python train.py --n_layer=12 --d_model=640 --n_experts=32 --experts_per_token=2 --d_expert=256 --d_shared_expert=0 --activation="squared_relu" --moe_layers=[0, 1, 2, 3, 4, 5, 6, 7, 8, 9, 10, 11] --router_score="sigmoid" --normalize_top_k=true --routed_scale=1.5 --balance_loss=0.00255 --balance_bias=false --router_bias=true --n_groups=8 --groups_per_token=2 --init_std_router=0.0071 --lr_router=0.000807 --n_head=5 --n_kv_head=1 --head_dim=128 --vocab_size=16384 --norm="rmsnorm" --norm_place="pre" --norm_eps=1e-06 --positions="rope" --rope_base=10000.0 --rope_fraction=1.0 --qk_norm=true --attn_scale=0.14 --tie_embeddings=false --parallel_block=false --extras=["capped logits"] --init="normal" --init_std_qkv=0.0322 --init_std_o=0.0 --init_std_up=0.0322 --init_std_down=0.0 --optimizer="adam_variant" --lr=0.000475 --beta1=0.9 --weight_decay=0.49 --lr_head=0.00418 --warmup_steps=226 --schedule="cos" --final_lr_fraction=0.0 --batch_tokens=[65536, 131072, 196608] --seq_len=1024 --doc_mask=true --train_tokens=1242000000 --steps=9631 --dataset="wikipedia_en"
Below are experts of layer 2 (counted from 0) of a mixture-of-experts language model. Rows are named router (the router's row for the expert), up (a neuron's input weights, with its number) and show model dimensions 0-79. Each number is 128 + 32 x the weight over its row's rms, rounded and kept within 0 to 255. Numbers have three digits each.
After each expert's rows: a language model's description of what the expert responds to. This comes from a sample of Wikipedia text that the model never trained on.

# expert 29
router:161126077146115151148115120126091074171092065084143099169118102152126181128130191166081130117131116104134128168170111170115121149178132096171162198104091133072084108093119085114120123099110114105124092125116134085131162173114140087103170097
up0:150152158146083093075141141144144161159119126145104153152189154124128160105087102102165161059106129153108170062097130130157124090146123139129164126135127202131196116194191090096162174131149080135170111131110170111072151133180128079069129113
up1:147105130172158135171151113089042128183104125143126116142155175126081151118097126138144142157103113141136110152150154220153069088192138077163185157086127166112084122180111098076148119119178142126159092111104127109123110106132092139154121135
up2:083199035127138169108136146178115112186095135115124155119148131134116089111149190093110126153115154161120106119129151153096125142231126078160083117091141151132127074103106095127130168093138146082131101144099110150084161161113143116134114162
up3:091150120110134088148153117105112115153129202064139117111129132114134117153136199114148143148143145124119139169087125190134141150155128155129210138104117195127144079111128121065144163124130113165115115107090135122150184143122110136087139123
up4:106129099114121132158225187138113159173131184099095156133150121136096094134137148072117113104127144129094150085168117149120133100072144140135153075145123037137150152140118119087110113148154165093069127151106107150160162147107166080093138122
up5:106127191117066149097098134111123134107070072120117164178124132154083107098110129128135135178171159139120140148117157105156076105131177140116138089095192139099157094183143174124179168145157122083148064080109210151085192088149184144141147161
Description: Nouns in political and legal text, such as Party, Court, Labour, successor, majority, commission, and common first names like John, William.

# expert 7
router:156113110138172203128091134079114087132113086111172072106101097119111173170118110163041154157113092161107125151149054108092104162088145123115136136148143081107043155117053120108121145139170157142141112114164125104188092146168156108075178139
up0:138111162102167101176122114120089069052155161103119091153128140115148119149099107142115117054119116153106117119087172108115178130126160082055103136179149107106088150085084073122160111148177166185158149113139144120109154116148138141107167183
up1:136117109040158121129162096134074144073146075071110106141159121083078150132177132118131060196157117112073137112173135168142180108139124124131157142156115127100135129104073100098079120087101012164085122143124121140135143128129099114126124119
up2:148135147124131116147198108156126136106135138096131091162055138163125123190132123138136095091109146132140138109091121102104010111120117135142126143152128113093104111152089098131150172099112158133116162156146138121156105178153162137101079126
up3:180154107182146159080143173113132138146080099122109161094100116125167110081108151119118091116137152125121128133149095080079123131157102125208070155110132128117117152124146158135063154098105092053106113159144106087141116157162152167138139130
up4:067106136080151120136151091166107129116131157125108139186179077205203116139148160137095117192089166127124085145192104067167097136134118118149122149169128120163113173114068118117143138126174145166092146093168129075150083126144087087093104111
up5:154148144107117104213111166118078140078128066126154130164140112118118112134128120149155111112116125161145150164133158142183175111136119088106190126103097158149160091081148107158151069112147137136123113145130167118142095156119113130135099094
Description: Pipe separators between cells in sports and results tables, especially after names or numbers; also periods and semicolons inside abbreviations like U.S.

# expert 21
router:142098117183149119124153159108121112158074153097101139113144147158118094100138080208129119150123121160120134140140062106095109153210102154154135177126096163137141176129106163091119145063086140078110118165165135146124152200175135127126164105
up0:103088155138100112099068097120115139175163097155101138097167141114154113128121119085144206126156135150164165117118167171094110199097156100093118178142128118161098174107158144109124107155196112112112132110151108138153093094202150158151132115
up1:177179103159120143152133123118109184151110083192125174107110074101053120075106072115142063100094129132117144129114107158094148159156183162124097135104145087116102149153178119118183106121180167107087096101120175107123154135153093089091146081
up2:172141167119111171183074093124120175131112137108143138118118112160131101090097112115142092122124114188111134118132108137088165110131137163095054153173210171129142154160113142131135139143128121105099159129124107116094115124211088092113212149
up3:100199079084127147135114152150132187159105162154118151120158093083194080123172147159141154115143164090156095134080197139154136076081108141151091101134143127128079136123148070106170107094129123167150136124098133094120139088154127131113122132
up4:117120108100078102098119168178172114158209152207107181136131090140095134110083170160119084078140140094099102142071179086154118162130171112163142171104075110170132178112214123040115096070147136170082140169176063117130171121143144198156160142
up5:156162139172059104117077148106167138144137107148128113110117132132111135104093132088134069090089121214074121103152097115142164131159135106152146157109175174085196142125110155140138085087100139123056099137152178153128163137142201147120131115
Description: Words in sports articles and squad tables: League, season, team, MF, FW, and verbs like released, secured, beat, signed.

# expert 24
router:133081143147136102166125090114168123154109084059097049126117099200123124153124147142033177159138086099152112178148067095126104194105154130148148113142130088117085163076134145126135095164114131095165104104161137113146073199120096089110136079
up0:120152093136137089190135153131143125114092164095108171107159123129131110144149147142112097110162112151149161114077199137064140125142093094166156130122150081146112141108178129137168107123088146180169094091134087143126112159132120159082125142
up1:135119074131129120116131111115114182115119120120123118132128113146091117179155152171107143113175105136105155155130119094153121114130120171121162119119091163084134140130110120159140078126127117085082132193107161077137145147155114168106128138
up2:152150193124149164128114100174143084112148116153143093150131126121171152111084112119139142122123109139108053161150152152100126145158109033178151100134083103103101068152177180107106151131113073135070099108155082145162120116129138177088139137
up3:176062096130139175118156127159106125111146143124173121135108094138232142088141073164117127121098166153082071201197121058081129094156120152125110132163180112124137106186095128089175139094092164067116103143192008127148146161117153167151154190
up4:086113117117189101120130100157173119169139188132144160128155121141135155151174173147146145153133187087165029187095144125063116148105096102110099114118159082156138081113096127142170153097109130125104122087120120122136135146132122074057133128
up5:187109137233110107148070101137109094081156097116063098118133121144146138057113090150126113107073152153126094104094125115144130106145152124173174132095123131084114094134100168123091086120139105144124101101210104147130113138114132107115142137
Description: Prepositions such as of, in, on, at, from, between, usually before the, a or a name, as in head of, used in North America.

# expert 26
router:123147117078135125085164115119146119146067134106152096118155109119203149121084142143148152130119112091153066168148132107094112132133142089134148164119094147138144152103038122102116175084084170093157143124167113126159102160094141065091143100
up0:185152181092125144093140161128140167176102132117103124145157118095173135097155111095108126124103152124214118127083154106093167154116092122084094171182146142147118170126144096152127133099196196121146162138142142098131111080135087110138145138
up1:151151168141076104123161129130107126108156159098190080087168171109159113150110140091175141146077099114147224095064135150130113115112133122140153117070168144111132151153106110070159154139083154126141115064146074113165098135091131115212111104
up2:094117115114103142079127184140146085216114118116118123140154181118189116154157122101155122126081163146165106077077115149087075139131130063092121133157178142134137101149097086168118126095159183119148168141113177126152135087105108111121144100
up3:118171134096120161078140180105125085128164115136165138137124141171160118111116083145132135162123136118053161057112069185171071150139138164143191141134130159116173149133124100115092164147101127143118081083109076094138101129139146123126164157
up4:111123080136094146159070091166078151137061147121141099163144105133190127114137089173156137160123095147132171155140169141113146129144176093150148076109132169152129153085112125104117130105179147148150116149119087146129113071099136099119119120
up5:051146164063130145145142158142180104084091113098126177145137120172094114054151184133088134098136194145154129117074151154093148119132157158107193140116095140145189079140144155148118110132100140120122086085156096201158124150106146059124122082
Description: Words in film, album, episode and chart contexts, such as film, episode, Peak, Region, plus day numbers and months in release dates.

# expert 12
router:156138125141107166123178111087092111098100104081144033175115094094115149175173175164060153150171103123183069166137104110123133143098132122088167149125109057094081160108071073127113139148119150079168114113185139147176054131118116116063148103
up0:101202119142150089105098106108099189124116119175056108110209158126167100105141086155101129138117140155088112119137065115095139120153140186139129144131107124172147147168114130090168157101116119159126014165206114106099145131117150139135139108
up1:108081132058126102154097107131132134097124108105143148128100111141114177149152167112098081144143156167116099122125153111122115143170137136106132125148109135113200160220100115119139136120130101152133099114216153141157155122133123088110128091
up2:126118119090102036149179148116096167158109131049153143097177122145161143116111125137139167129102128104164131125148148134148066158139129212086112184122143135137193164153082113119103119114102118164132132156143252127177140118126164170157143120
up3:110181116066110109162158138115122134084126128089119152170094103123108107145135112141116112109117106162150127127142180159082153128147138115135123107114151132194158158069138114131139077136129109153123099118119096121154094154112111086091094139
up4:103126107146124121181096145177130152179112124113138182093148134131063085151165154145125113131085146146151118122113056133080115150120121104145121085127112130173168107118079125126147135133166178130119147136155221160108159115155115152124114149
up5:136120126147165072154124127125108118153092100121153153092132110141120136090134181158116159097114151178154117108164137152154054109144141107153070172149101141123129194126090135090129147068120112160120064148156067108170150108078148082058152133
Description: Commas, semicolons, closing parentheses and quote marks after list items, numbers and names, e.g. Jordan 55, C81, (age 25).

# expert 18
router:176145161163158122155140113130107119138088114160101066141134094092151210124134147153092120190119101108154071201137119104110124112130112130150099172137170139121124151108061088101152141121133128171183133121138143066122109101141098151055138179
up0:162136179084137141165167115108136110102095100143162138185085111129114079087163100169121113155175123162110143152127126154113116143117139179082164157170093195141145071143083115114115185128149122049077155195142130107157181151130148139182118171
up1:113078095146134111181140147152130087148053096234131079080105138106111100144176194115180088157170057123141083138118083103133178159126143153079109105086088173175113162123098061129086116198196147111127124155156119098107167132145150138155089141
up2:166125047149178085164154112151150124135123128100134113087150092139097135109104176199140151181135144110179066154131099089096143100166128118112104168130106146105166167107102128094147113084056150139105161142168161107169068143129146106123129129
up3:090092130168118125061083165129155112128130133121146151078160189169148102093099091157153132162146152121144134051064088141133145133149114136168107087109168140165131156128145180075081156131073142130146180099168083117163120143097112160153128115
up4:099114135078145121145157147181161055166107079136185174095124110110116060073132141109083140082124124118158100172157091131139146124094123110105143195163151110160210115138087110125102158149134132087131127112140123109154134149144123106127108097
up5:120146129086131121092125237124212111076077122118098095125188130131163125154119108089145117152124120104149124137127159063071120123102145087075163179185129104184149128152073207089073112106166128125065111115156124133132175205137155132141105108
Description: Capitalized opening fragments of names and words after list dashes or table bars, such as Sub, Comp, Cath, Fre, Stein.

# expert 0
router:181138106119149126222137158132171109157115102135115108150135137101086191156133127169124149156103087118113130155193113122099116088150128119121083131143058154145004184106084140103110082128097139161148080095116154092133083146152147099098108106
up0:113139170121084151102125145102173135147148078198118128104113168110113132124084107136077134095079154098105118146181199145165150144130125162137115149197137145157092145138129133140146174112142172124087114089121177142117132097096151103141139146
up1:105149129094117103119143128154136196078075101073071127140146140105162139128160090125180121131115160102094104109101163138123182139157149154110211115116102087163121124161166112131090100084094063164126104134137138079099116150117136115170141131
up2:111134128137143165133169147084118218099085160166121166125111119148101143150166108145143142155084116170144175055094173125123175092140160170095137092093111148099128141114156115086163149123167092173114132194138092100184162122142054140132145153
up3:123091111172087103092119121131124161076139053119165133156184130178161123125131051130109148106166125173172115075147101151131086066121162124100172144144135191185131185142134128119117167166104132152125111210136147127152110094103146142112118068
up4:144192087105090114168084151116123129072137108159122102163118098133131138078142174105141134160151078129161134134127156170141149095122140059075143094133127136150130073096179126131165062147122114122092178165157146136123113136120075076113122084
up5:148110146073051154143172154061115158178087174117184107162107119144109109135103122150095127099071148169105127093093142158151157162111148158150115123115159107156098160118112109129156162102122180132127139146120108114086149187125155100087131116
Description: Conjunctions joining names, items or clauses, mostly and, or, &, but, as in Baker and, Limited or Anthology, US 309 and PA 43.

# expert 13
router:159115096165182147149138127169093112146118126115145084130090097117169173093128143189093133170140097159153110196181102116143118096147120139136111167134177098103096117074118092115119139143097179152141153152145159056198062128132128099092149165
up0:131072111165121148155116142099127134130142093104140082101059167115110094093143140232125107150185117100184073207138148101200106131101128129142121069161131104104073135116144106137150101211150153080155106166100144094157084105125172060142176148
up1:176061117131136132101142139227167150153141119092195153098118141151110136165127119210189148116163166141093097106136192170087097104108130112154115113112103160158116103092151118091111119168053130136146120143128105099175082144134129100115176166
up2:164140105166159108160138115121134187154139132133128121112129149113131136121143160198171155110150123180150114135088076106152142104204113138118090114156134154107075167072123074062138154086127124126177126132131127104156086126125115135109142133
up3:096122128111161097164120110173048108088161105120127131119085102099163127121080120133114152142149117192119107158112096155065149104106140117141097086143141095107174125092114058103159104151119144127112187164170142148157108139212129110091120132
up4:115126120099095121170156099162154096130145107063112091115117196149155165178132103151128115112152143161170133152170143079121117159093107107169158092134205103134093084140155144107127163179126147135120101096083119072196065133137130074089173107
up5:136115142103149127104078126141119092139076170143119148105167099149119150077100124184117102132144148144127142122104110109106073144107156097154131115093113127178111156119139146102154145108095131171093135124155148096180108127143132130085129142
Description: First capitalized piece of proper names in lists and tables, such as Sh, Al, Mar, Slov(ak), Bloom(ington), Kir(by), Tol(kien).

# expert 20
router:117162135138131123194156154082082109089132122130133116195105038119123148152140164168092140106098152153147100131164122101123132117180141107136162186135082111101133160076079029116139150105131121174146154120139150113151116159148122118114173182
up0:087140183117132107134130129187077119082160134164113151230120086112156098056174115196236092108099138100113084108107146108113156140179138120107112117142119121127114153100144072150107080121165089142134109146131138119148106122158140154099109149
up1:075121115133160128133080187133138157122134115127129182110146092143137098069106161127169152124123171121155187114116159084128138101113152151155153137142095189079132126152168133115103142126121110108115129181146167154104125168106186081095132147
up2:105099063140139126101140110166049120133102089177073121171180094149106121115187149123174117101055120113115215119120115062111154127155151089129212111095086137120129127119134112214156150095106080134115115187136129137137121108146090101178091159
up3:134174105153152105078113158132125136141146126147116175128116151124184100132102153139123088126140117153134167121116194142132120156171095058186185141117099148114134175087119130106166144110133093147096118132152104183135120154153126070122134169
up4:103132142156125126155059113120180198127114130108101163072212139142108096104165121158178172106164197125132174135058101066092168118140163146147078128086160106136134139098137153082156154107166095159176123128115115110128160052115124136115074146
up5:119107179113081176105160125124128104082140087208168095133122181120130170122158130122170124118133148161161111127129105112163109170165136086128166151075158135123183143149086111208116163136138128111099103130099055126148138157069100102148159155
Description: Words in place, geology and species descriptions, such as level, running, feature, and coordinate compass letters N, W after degree signs.

# expert 17
router:163129089138125160158153143125118103146110110122145044168110144092171159165156180160127171148171131148157099207195110076106115141122136124119122148152077123124050139073127135150155124113125136100119088116163117094137100159151147070045152080
up0:133166123104150103200114131113094065136134114142151114165086111105173157112113169102100140118120109163101125154129153166134151116161134098083109125129116094107163139117071103104101076134218195153085168121162134112091110157138115094104182137
up1:091113137119133151134121111168065156138132165119088098150087103098113095068082111154120118129103079158157145114128111120096127130131120123172145109093130191136130140146080103091152141146120106102098156119141168242144116120167166076075152113
up2:144111089131150094188145075099081151180112097133143111153095129147136123157165186163129101135156117130118133107114095123099110157124198191161075125107106133165121165134085115118151112131207138148112106154109133151126206130116191109169120155
up3:138135122124133194148141157145111105143142101144162101155101144149178141144167128186143133140065130089164133167132138099124121143168122116170121139121119172114194142140089140121124140100117081190130113141114125091199106124158111111133148124
up4:061168138098187088194157132128146107187108155109147127136115123095151159136168159100138162133093127150140117100125105102145106114135133079082137147151023168153189128085081119068180111137139163180135183103129142155095135152184159044114128118
up5:133151166135157163171102071100134107102112154144132109138126088144149136125194131181080108206121091158150108160145083139125118091147126123144133144117166126155134165081083109092104123096115176131090117146195161085120099151104097108087115114
Description: The century-decade piece of years like 201, 199, 195 in dates and citations, plus line breaks ending list items.

# expert 31
router:170110187124097096153137108098127090089087096083083056190136146134139136099159180161100169147193122114129101136126073120140169108183139125131153103173112161101125149141093107144083164145126085102112114138143121104161127163095099059086164130
up0:130136163120112175091158073099169149063126151106161105159123116185140148139148175060144152085179209110083150113079164076094143090161128120075157167128183187152147137165141110108113142145059086160117111129131128146154158166075096092136116128
up1:127160109086106137174133118106108153122119139105116176128174151130126112106151094185074147163106210197102052119097107139128087118168096146078100090177124141091174058166052090129123117139142126099071135127155095149163145157213112119136186166
up2:082125173090122084109143164107100160103140085119105118122065193092129090111130108157176160092163127121129115101102103121146117099169146142108101080122100213080098151146142079088103149210164120107091129148115135143181104160131171110162091156
up3:143162122073123118111094128154129129123076107076112107116131163156110063112115142193141185150136078132187141138135083125177088154176138096127068115152042126056102129148156129085104122183135158126124125160133095110106081087068168174161135088
up4:123116168105098128127115144131073098132167138129027085216107155094113117161104093126159168137140139070119141124146148141186115133122194097116186111140155115127087076161132114176141126170114093158112144091090133130184095072139097106162135168
up5:095090224176169147088148112151242087131129133124143118093124131113120100139098170135149103083115135099145113105141104141110141148092122194153154129095181129136121115159131194163107129181145121047134111127152111119166111087125153093138107091
Description: Final pieces completing a word before punctuation, such as -ing, -ers, -ation, -tion, and words like year, career, overall, workers.

# expert 22
router:156117116103132135136129075154109103096116077135129034177128078143178194128114189174092149089123144105153097169194128099097144159159148112116147218187137103116125128138107127132147163088125168128097106121158158124175096122145137075056180161
up0:110079174167070141118146078202134133103184140079139110081171148148147074154112128121159115149129133061114114138138097162094187185103132091140130147141146113091142117132176176166182107156141154123167105083130115116071145101128085107116189192
up1:123181120140127117138159111143154162094138153110131147122113118087171114095143176153082164089114112141076080128137154090169056110146083139115157119063124133156103074154094148098105193140114111125100164096093100191132140082176110127138125145
up2:105134052106068158115178107169188129105132107108111070139124116070097146174143126107180206103166162155113091135192090118132134172173137193109144167135108111175128121126181125135070172148117108157164136088091126180163199136129183082158092039
up3:186136173102077159144121123112097175169110146128167094091122121121117080071096206165178108097137099135137164123160078224156122181133141156138086123161145104097155136181133115064116113116172099106112148130150192089131117089103170127091141163
up4:128129103132148073165154076164128116119148171087120166103141108141118139095114164145170205123092131093119156147137203140123156120141140137130108173121114101126170111129136087087158165095168135126114116178089078224078160055153200103150132141
up5:191161173172131127126133097129143180101150175155182065128183095112102100128134105120122191124174138152174131142116050157123160165109182121132122154134146164176150108142126155150215140129116098123140091099115133086144135084096148165070130119
Description: Whole adjectives, participles and nouns preceding of, in, to, such as American, University, named, used, married, level, useful.

# expert 11
router:160122105118144211104130105091137144153091139095141054153065131122116177174131121143061103150189104165133092153172070099132111129126127080078125137154099090099096144089041111133150156124112158100154118113167138132155114142118113086067171123
up0:139129184125099131129197154125188123120126127063118118078152117134135157143173111182129170156114120180108097152145108152104110151107140139118106143142113173140139107170114162141109144100096143165140131079191155136205165183132159097116112089
up1:142122075133103090135143095136178108073114133138180162144130101124144117171131173130089161130155095163150141178123155110108118124197154150145142125168205084117199139134135139076150138175129167149119160098106127131123141143098121079148091073
up2:169183164127171127113139148121168162115154126172075096165090155136098071103137129172116123155131168125121133113104069138107152079183153113135067142123086154083152167091075137161097138093146116126109083121166144120198170113156140095123133146
up3:089076161139135094122094077155158126142123122161129156107136111146140154198081137065187093130155127150077190141129115164173104160087074134159123081149134093144117135148067184098139161132135217126122147140148153139102174082151125097087188061
up4:201110129120058066155157060153154134140093082047211190179134080167074146153196138138152141205147122165078115107120099146177104191151141136134142120087144112175192141140110152063135131139159168160132210150128155094161151152167132141163133137
up5:168118074172177140161148149167139159122064161065093113097108171191146119192104121117133115172176122155129112099131135144140137094151170147117088179113153149079153096143105116087091106131156148129168086135163212119149145157110136111196086133
Description: Individual digits inside numbers in tables, coordinates, scores, times and identifiers, such as 54 in 33.61 (854), 41 in 41.4411°.

# expert 25
router:174082077143106134136136122077076113094090091133118059168110101122149139151135125167085161156144051121205118203219095076075109164141163108082118185202136137116068173124055107107133096108137123114165168148161162141168115168112122115109173123
up0:123119095140141169140162123196089153177162111110140095166122046201147119080163183135152099145153137139097131154137125020065137129151133065138108148128108107177142180131155127107209131055172112137123079144163156129115106186131138076125132116
up1:138131122089106177136184115131130154126109091132124108146056141108183146090157085151100147122114146167128092126152135121075096116158136139164129171112135159108107094156061104098089161181164153102085133129184120103120106075092168071084117130
up2:128126148084116115150188129161152166113091155109100130067171120212173144112122089116161118132134140204093101085151145095116147165135144165148101199117178093148155106165137128090104139107085124111082169126179133120150149124139141201139116097
up3:139123128133150157113165070170154145166139128106157139098119129170123101122112141141145102124042131156109116148126121061132126121121132076128104171150092097079129141139130130075093132036089159123123115124179248138123109144143101092124129104
up4:140118111194130143118129099123151098096096157112180117162108174160124144158110195159172099149143134129146152118169088159120081153138117170187060148201172206108126090145121139085103107138093127121150108121108106105132136146119197139132127091
up5:114162156126128089095180177096130128144133151184158112133139122152092125090145036133137190131145129192093056110089162078175178165133091147189027160145127132137130174138100102116144114112116146141160115132148185092123138187167096087087144202
Description: Opening parentheses after names or records, and small digits in table cells of scores, years and statistics, such as (loan), 26, 2.

# expert 4
router:161105108123122162106136097131073131086106119106110040123098150109103188194084156158042126156114100121123126174252069099122105135101118140060112148151112110100077132135077113150125165124087159114174103137178151131118129152090105099044200177
up0:147135070151114108148171147101115126103067181230118162097185114146103114090081093153092156156140101171179117158120079072074148201146124097112137157140122111121173189128075106087102116107178152093153150071213100131146075173114083138127122119
up1:129122116127137100128138172158218077181072126091112232078123132145136150049175146168114127149121176077173077123078112131101125170122073123154197159131083087136152110055121098118088130107086152103138154098187145141150158195158067131136170040
up2:140187089092180125145116164134150138122093061154151152102093074163137131135102087133120148150086105198134115185194101134110140068180087120145129132110202143157167154116101114091170091106121146136081118173157144112157046144110109079093138066
up3:116096113141127123164129135174120092133121134103181083110127106162175123067147097188115144114142141159187098120082091129120135145184140106131174112061144123143115143095076094119117131124103110082123087152149127148108120143130118124166123053
up4:151126069135150163143094109136022138094144099128151040205122127156146181107129159097116185111122068141149159122191079191124094074132118084131129118119104154144221075121124130127091125155181096079111101070113113168108129106103170115091095081
up5:153178153112138118174136138078127122142128157097132141107147095161147143047172131130112130114148092182120154169144128172097088156119119148101184183092115150094159136105045090079131111126106109108169146186111176144076168161117123114098157077
Description: Finite verbs and function words after a subject, such as was, is, were, has, been, and for, typically after it, which, he.

# expert 5
router:174113108135146179148148116067093110112109090105155052135074094093115208158139159189052140153146092106190089184162075094092122127148136103124135151162087092104064161108082087108169132145137154119169113136160140117132094151115083107053126103
up0:142090194085139124141069142182092173093153152116064107166116118145145145148141170153111144173108118160111103194168132142150161114159168140157110115114169114161159146152061141063113087071071179139122110134110108156116104154119147148114142096
up1:057152123171174102097143124083113104122103124115126095104114129167155114110132135124082075119117155174133106118167108130097136103125160174141121163121147128113139147115135088119082154119078112123140114124156084130197109146150108057097175107
up2:138103173157150115075127147143103099125153143117091069128131162150132172127123134141167125100133147091167102135188091110074132107108136114099142122163195108116118171147067120134087118151113122134154121160142073112144082138154090098074109164
up3:158120189161154061092178093147133118118144061077151076136155105152116137135169123127175148118125144101092147134118099083128109155166090130113130098127137095081141146171116132107117107097104147167141173106173147107112139140080198116169143055
up4:139184107127140153135168102146150100175132090107145088145103106148158152096154153170175166088149133146176053144170140152177102179150132140138135133071131110095103116086069151131096113118096083179073070120158110154130170162156084094155116147
up5:124134077079129146098156123149162131090095181121129090124100115187152136149125139138102110106167089107090103073095100088177105089107099092151153202039127158130162112125125132139083195113128168130151079125158138116140097158103165071134118111
Description: Single letters and short pieces inside rare or foreign words, transliterations and table cells, such as y in Yakubovskiy, k in Uruk, 18.

# expert 8
router:144132116125145197132146166136149117103056100127114046129116102128116180114134166139061177153143185145186102125182029107148125163102115095116135123152116101142075101106119138112146080082074127086121095117147130116170124186135133088042167097
up0:148110210126105163046145114115142166144117127119173142113203139109170150109099138142135132081107114106101133103118080127120137131143118140150162123150127107181125164103135163168128113099088136109089095133129117141153161125126041148125144115
up1:108118147119139111077123124081141189107012219122124160102197163150150117046130102140078141128097129182137089085158137074133168084131119154150129143140147118122155126132137101080127162113089125155184104134103113071123120136123082111117147160
up2:145154161081149110135164139177122172181133126139104156135098134147095187170071177129130112104104158152151087124090140121125144172144076169132086137145178136132097133119115116106167159116153161121121117122143145102185122162159142090094181120
up3:130133113114120128096137102123167131159133124132155149124119122132099138145119037162117094110141130073157130160170135205129128120120118110139171127134151056138127106071122154077146165125114137117118107156117133105152145167082138205136139084
up4:175119141155093139104128108103107137158111130146157153115115152143122169143091187112079119079108092113159130167127119111111112138131087095126154122132116146164124106163127092102163146111123194077194114107176192096073152152121093102135040166
up5:143132110123094097221150140120154096105100110130154169117196115164165123156087127177147153065124105072118092095093106076119140112137097154144136148104103131117140147115130099092151112125106193202161129130184123144147163174143157105105122129
Description: Line breaks and sentence-ending periods, including '). ' and '." ', plus plural endings like -ers, -ts, -ings before a space.

# expert 30
router:151126085127143172117147089097129112114110107110174067166078114114112186181118131151059150172176089112175084186185057105115152164123118103116129136152128121095051139093055083142159100122112129115155098137176134116121085148122095089067158121
up0:070098123117159112160185150160110126128121186106116114129140137206179122138137076148147131081119188074122131069114166100167102089138106096157160126072162179174199107122079111103126160126120185126112123154160147114134143160132186109143154107
up1:175215164147142170157181109089131177101112157142140085173153106177181112177130153138178214123169127130167134085111184128143145074149114138098098133069158127115160064161156157125191150096136087150119085075171131146144070141099108093132145178
up2:099104098147130125158111238164121104113098172148082195155117122133137133147101166175130136094151171146146165162151159203139147109126143128163144128090101108092136132120180135064131146104132125103108108184194186158175084134141129111148151143
up3:139122117122101157093127123088082142078086159111116106103096164174178160102152143134110100154168141188127131131127133104167084121167134107122128128092136135127196119075128143089131146084111072143121075090215039115151120128150077122158178165
up4:133164147135137145206166131137157138098132146121105119095074121183126080137098147141112083124179158216155115123115144120093104132159133133174109181130168137122206092108098141147100172084191135139086111135208120161182214125117140057064154140
up5:161095129138141135146181149121091111122106163120111100096134157184127091120137110161152146143089169172120097123140136062065123135148176089146119157115138122103112135114092148134102116113083109102097134145150144130173134206144142110066138144
Description: The word to after verbs or in from X to Y routes and spans, plus not, never and word-opening fragments like in, co-, par.

# expert 27
router:160120106192092193160151159117107091124076149148134072164094102093140165162050108168042144123179108121178109147181071085108116080112171086083156140142097152175081137119128110146134149141128137093127118117201172130105134124148118102075125140
up0:179103057166147156156146115139112132103137148111149135135101164133197138132130120132085148172116179149172097165223170113155123123123129109130189162133136121118143097151119121138119132110049094143122146140164149174164010141130059099124130134
up1:162139126120123103165114188084147133096120106086129132149102118128158143146108146141139121147116103197126130175152118135111140119164137142104110145119096176129137107100099120171110146144145135097138133142106177131121055131111129151108122145
up2:053138101110154183139083069126189137205103118103165054108111106140161139213126114168119131183157098042139125116106084130141139147139122148148118143106167178123090148154160125107115098108152113118162121145124150125165196173097194085128136149
up3:098081128092122108162140089086167127087120153099088107152153138157155104143147111154128119125130130185135146143117140100102194123139140148081105127174199155144099160126136123138112054105103161095113159149131142090098136168119113126107138168
up4:146045078149130192073116159111061078095158120125188084137145108159142129095127141144085156093181125129109168133141042073160102136118133132145209116102140207125134114116144134109135158102118095059121089127148134079145104171114170126178148098
up5:089151118109149109141188093135087165090118099127132082153157090148131132116147150102127156176110170078133173176207114121134019111162111129137105136129122201104169130141148110108110144153133109137117043011115096133158083115130123039136131102
Description: Colons after field labels in infobox lists like Country:, Species:, Awards:, table-cell bars, and clause linkers that, which, including, like.

# expert 28
router:181101150123182193114161118079117130107108121115175094138134110100129168148139153121086138152166106135159116190165082118128110173137082097092151115164161134101092133114044107093134115121112096157129149085214120133180122177102143092117203152
up0:140114138159147115158119148134103158129091107113122103147121108193200157171108178143109080150001148173116140099133087136126121097121147119138164115165105144114035125071102071141153126093145127128059127128152175084119108155146129078102129111
up1:129118059074154078121125118110083110150181149103124104123137161105164178174100092126127174119055138176153116134195150102099184111140174161116203153134115109075099129085132133074152150104145141156025051136159158045125120065130113091136138108
up2:187121173146058132153160138122061124116132100139109127167149105146096145031148126127109124147178204199075121150143151129123181118153089093149088136162124145103148136130121108113143127119097160104125112145156161104146114154162106143097151152
up3:191149106115143128132139104106143116134092070138145157112142091166141116093147221123119161109145155101146099191140140129110131145148154142131091147177127136139138126162100133078104126073135175170139177093133127064120134143104111070110140115
up4:129150157070151117154140094110110143085107110143177145148133106164174147160125125120141183128162142158163142100120151132144087104121212083133136115072115158171138101089121164105120066166109151088060193187173142149173092132124106160142097105
up5:184095100115136105122086113166050111142154191147130155152140129121159216116142147144132124099175153208056092164075168116132176122130122134167138150177124121110132120121117073112129150084045128112127070105193159086128147111152133189119116129
Description: Paragraph breaks, == and === heading markers, and line-ending table pipes, often after lists of years or scores.